Weights of a small mixture-of-experts language model, trained from scratch on English Wikipedia.
Size: 11 layers, width 128, 36.1M parameters.
Experts: 128 experts in each of 10 layers, a sigmoid router, a shared expert of 128 neurons.
Training: a variant of Adam for the experts, 5652 steps.
Below are experts of layer 4 (counted from 0) of a mixture-of-experts language model. Rows are named router (the router's row for the expert) and show model dimensions 0-127. Each number is 128 + 32 x the weight over its row's rms, rounded and kept within 0 to 255. Numbers have three digits each.
After each expert's rows: "comes before" lists some tokens at least twice as common just after its tokens as in all text. This comes from a sample of Wikipedia text that the model never trained on. Tokens count by the router's weight.

# expert 96
router:107140164101186184132225128205127130133192113132133112129133091153132105056157161122113128139171087133083114075140131159151147090157034086150119124106118145121158125165120094115088180178145118061141102124092150162137156153092147108091150172133119152143148133099065157118135082090117117127143115102060128164158138125178179131102127149112112104122160159126097107163083093113060154103126
comes before: " | ", ".", "% | ", ",", " |", "% |"

# expert 50
router:093125158125147140129205145150150132058202097149118130094069113164193134059162149138140115124169113151109151117152142102145153134152054110118168144101091181129192089158107073116145141156154083060177105170109159157118144114102171125120148175129143127134135129132086111122160163101073119099144140101091156153106125142171200152130096181087068138116185152113086135145115086144101156124097
comes before: ", ", "021", "019", "020", "018", "022"

# expert 40
router:061167159108161144110173161135154120137211077098091088145122154133169082104157173106179131155140115136150146110136159138170125112149054147104139148092123182163114080120132110129143226158139118049130135177161128138117140133106153158062111173125125104126115140143073146152102085152129166120182086120092128117112094087164193158099114114113081134087128110126130124109097083128100200086131
comes before: "2", "1", "6", "3", " century", " Brigade"

# expert 62
router:108150171097132156122194144186209110108167154132111099111131140148162116096154117128140098130164149135154164118185143175157124131167106163184142154140116173093152100127144096099144143179155073046153088133127143139119147165059154173087111144105117082205153152127091149123177102123069135079128088116116141120105145126165197159154096143124088134132166165089049111145093088153096133113124
comes before: "-", "- ", "  -", "| ", "|", "- S"

# expert 4
router:109162140116120140131209127181122138109190133139135062143114119070153112077125116143136084158120148137089116126168114126139103098118074084142118146129089197140147096107127074114097195144143073048129110165110131176157137115113160169082106186140108154189128139117106126043155125111084110106112100124101133150144123111164239149115133158097101094084132139112127147100097118120076166124086
comes before: "\n\n", "5", "0", " The", "9", "7"

# expert 53
router:109119095107129140111197120167144103112199151113142133075094106125098087054136142142120129112143082171120118120146126109166144089162089109150160190090150185141115113119131118057131209165110124055134130153103141131112157141067179140091133158114102090142136130113099178151148073087114150109081104121102126180123113091169220133099119108142117082078148092101095155179108097101143178120116
comes before: "| ", "|", "|  |", "| S", "|---|---|---|---|", "|---|---|---|---|---|"

# expert 1
router:103147115104204114140154124172165114138204114152170076099102121135125174107187149135146108133160070173117139103118137120157145117159088154110148171112097181167185106133109052108145180143181106078136080202120146152129136134064158154070116160104137126131085142131048128150175151141109111128122107129156129136094090108185159107105125117091087102126126101087110106189119065142094124129089
comes before: " to", " to the", " by", " the", ".", " for"

# expert 13
router:118156138119185146076177114155179120091238150121095115128104122167136094069144125121134082144112120160099115117145138136133117129132068079094124139147144150150127151168125044092162215160104114068142096126103161172118147135095173164107094187118111127141098132092055170139179112104087085125150073110114132142118120119155221177098141158115135117106151111112108123158100112116135151140095
comes before: " | ", "0", "; ", "3", "4", "1"

# expert 106
router:105163142119223132129191137178175117096169117131149089076113154106151107060149122169111118136142094143095139100169165142145124099138043122121137190108154191124132093168101087121156146139155111069140104169151108141093165128083120138126137167099072147133137141160092215135138109092102101123116099101118154150096110117187176107111118152132078089101165149100103128144078112132072183084148
comes before: " | ", " |", "; ", ".", "–", ") |"

# expert 101
router:088129090099213160142188139183151156097214104129091093112122116167098130103141148109116097128121130123102121102179125161188093136112086124172167172060123143140149136111135075101146191194117102091105104120140164175119114149109141138075109162112115135144148147148117152128120120109043161131148120102115099117150129086198176123101103113104143122088168122071053182141084123120093156117145
comes before: "–", ")", " |", " (age ", "),", " (aged "

# expert 76
router:101107123129179184106184156163143120083190103123115069090093102160150147076122130126185110121143114118141141126142087137134150124165068158112160164149112168118123098150148084117142142171170087104159095121103150114158135121063158148063107183107136122195171144103083176090176118118100134131087096116151181143102106093194167148086068131098099148088172133107108164143129043140112157122099
comes before: " of", ".", " was", "'s", " of the", " in"

# expert 27
router:074140135097173162100183136164181114116179146126166111114129113198178137071173107124128128112139068204132141122167138151145136090168094104109132197110129175117104066142127081096147157162113129070118099189155139163093109164070155147075124160114083149125097164118135150123177121147100104117126080162115148122143077124187168153109194158118104111140136102139084142147091090133131189101154
comes before: "ed", "ing", " the", "ing the", "ed the", "ed by"

# expert 32
router:092141174115164173155142108184190159103178118157150078083108111158173117100168147133114143133148152151123170106119121125158087077154042117076161171113111184084162104123147103069159185139147099087116106137171118197104149127086138174061140130140133102173129153096087129129151116102110115071138120126118116152099115114124168176124110122109072144071111151111045178160117105136083137105115
comes before: "1", "7", "6", "8", "4", "9"

# expert 6
router:083144136084129175115183172113163118114222139136161054114099078141163125042165190104114127165149065145133140069144147145136102097162065112118157195103093126120159111122134052113118168126110126098137105176157144175164121120109156128071137152127089172124156163110072148150171124112130144102131075117105122123128107116141192120117125146127086118080145114162122091121114118177074138092125
comes before: "The", "==", "===", "=", "In", "In "

# expert 69
router:091152148118169129080163127144186119059181126120164103070094088091164095087148093146103148142184145187107131087110134157133126086121087073177102174138098187143165114106140055087169174181148134085135122151111153181115150161101155150064134152089101122155144198142100148139142111125105131128107083160147111130090127097166185152169130127084114107132173124120099112080117117145091162098091
comes before: "\n", "\n\n", " The", " |  | ", "$", "\\"

# expert 81
router:112141173082178172112163125142142119124185129152163056110080105160145088082189140146120109130189148152087154107129162121146107126113059136185117198117091203097188100155139051105140193136145102094165110145138138159129126138126140165062145136133121120194153160154114134144155141135091176088138106130130148129087083130171167132153152138103087099168150160106075177147114107141105137134170
comes before: "\n", "\n\n", "1", "2", "5", "ation"

# expert 71
router:087140165112156119164192131213168160118194112126153147111111109142143102097127132080186108153132096156154120125145164106173165148135080108150149194114146156119160117131158105091134144124134090073121054137148138200135124129083144131070143109088072099142142185146080170134155102111101134080116093102111130078137159095178223184100143170129110090110146101135083133143125106153133156095108
comes before: "| ", "-", "|", "- ", "- D", "- C"

# expert 36
router:053128133120207147139189154145173127112185114083103132119120126135099142098160141104131102171109101173125123119199128134161124097140053164153137151114122198158133127124100100123147129139151097062096110159142121234179108128089193149116124189070119150132125154094112125099126093143088143124113099119070151106105089095181139140080087106086113089096123133097124157150092110115117163108179
comes before: "–", ".", ")", ",", " |", ", the"

# expert 31
router:120142154107173156119189159174134127060214150113117109106103085167157140080130154107141113133166105172121133105157148133167158163110040112160128176128142220118112110098110071122157163142136126030149088127144113180090141105113200181125109181110089109137134153079082167136132100099087131126141082126100142140167146167166149136100105148155110098109119117126090127135103102108112177155128
comes before: " | ", "0", "; ", "1", " |", "3"

# expert 16
router:123172186092137191133228135135146135086175128137122110138104131115157070063167137138147115123193134099116139157174149162133109119151068145101099160167139187105190043153144104117112200130156119081150101155182142156134168122110143173082121175093133134161131137124086175131158098124102109107164110143124159142102106139156201151159121101134065118112112127129108129134103126141077175109086
comes before: "1", "2", "3", "4", "5", "6"

# expert 123
router:087132139071195169113201174165153102093192157133089134132130089170125098105143131155150083143136174137139137106098153124133124094148037134180133181091135154093155113119124118097153187152096118063131091085154134143107120129070153148061123158125126118162143084145106126130148135137114076097100110125114098152110082099207194150115124156117052083085150162138080148091104121132109115138142
comes before: "\n", "\n\n", " MP", " | — | —", " ·", " Clay"

# expert 45
router:088124143122166134120198164128149129129119121126117139108091127162142155080183156101191108138132150152146137084133175172180154079211123129139121121050087145120188084120111139122160166130136091062150055161142123145116115127088222115096147137074116160158144145106102163101220107124117110098082148083123147108139150158179185150099127131147097087121099117113117151109126101172120094098126
comes before: "\n\n", " The", " He", " In ", " In", " This"

# expert 120
router:081172123089174165120189144172183134097193138157129082141108115101150119126145141122133094096169120157113136137158110163183119135149071127145105170093117198094156122164114111086169169177109124057120116162152086204111183134081137152070116171110126094156121098114086139133163076121125139128103088092103175103133131163188178170114122130086140135141151146119095132158102068131145181096081
comes before: "–", ":", " | ", "006", "010", "007"

# expert 46
router:084137136102157171138138143123159118096188122113132124118081124155147107086136156156128111142121142149087143114119120146183155104154066115148146181124098208120159086118098064111129179135148068093104118183153163159078127109079194154076111178123189137121147152153064137122177120115070165124127107081130162133171106139207158149097141120131104092111188124081118132138088073171074131139110
comes before: "S.", ".", "ian", "\n", "'s", " and"

# expert 63
router:118131177112183152119187176142138117151200156154148069118132118176109118106135146136164056144111149139144147112179163147134127100147034117137125169065152144107136075121142110059174169137103086086110073131193144167153127138139163128125138173133108124157149118117057174142156122120054151107110087113114145116111084123163180162153127130090086118130153135160078123190117114183096127136146
comes before: "1", "2", "0", "3", "6", "5"

# expert 91
router:130157169098216144091181147173183137107198118173155068138114100164142131058148129156151099139127124168120145105125153153152136131137048101112158159127132150105136114120151081114141146167132090064150115168169125140108187157112136167057109163089111131156156113116117123145152105078099117147101076139179163120144132129152190136085121164123106098080165117079091091102111071153073151137085
comes before: ".", " | ", "–", ",", "% | ", "%; "

# expert 125
router:126123142094159148117188105207183124097198130162135095107126130110148088099139134152127104118122116191144118088146159119127157133138055089137112170123152166152157106142135045116138205153176113114156111171155166131181177147114155138044158199103110099175113162120052173170136130108106102145100118089078133141119103099169203141157142117120072147124147132132105144162143110130120131128134
comes before: "1", "2", "3", "0", "4", "5"

# expert 30
router:088127135069171118140170153167142113083204137083105070133099134128109114081126138144116104176146143135132126086158131163134107104148044119136155167095133206156126106125104059093160183124176058079122122095106149156125137170050200139082129150100094126147135122086102143118136095111089113122153096112123161126140121081184195153160128134121153123104180116133098129128080105143136175164161
comes before: "\n", " ·", "C", "itt", "4", "6"

# expert 47
router:091156151076215119152200152143163099103208118120120120129091118152147143106125162107150106164162090203096114109123155139158118100165058134192159182104101164147167128092110072112150153170143112111111061155135147193111127126085139114073123180096101075085117179126122140136134130099096106163133086078097148163153155141160163149103134152105082101112143163099103130146084126141092148143110
comes before: " | ", "°N ", "″N ", ",", " |", " m"

# expert 93
router:070185161114116145098223125148128151119185165103098115091111141128120091109145136128155151148185131159123120119106154125149117109122071149147162166068175210135119117123148050107146172150144090078122098137151130189116167129107176139053132174128100125145125159097070159109163127077133136126109097089123130133132155122158225143108119108119084129102136147074110078154132105141070161140152
comes before: "0", "1", "2", "3", "4", "5"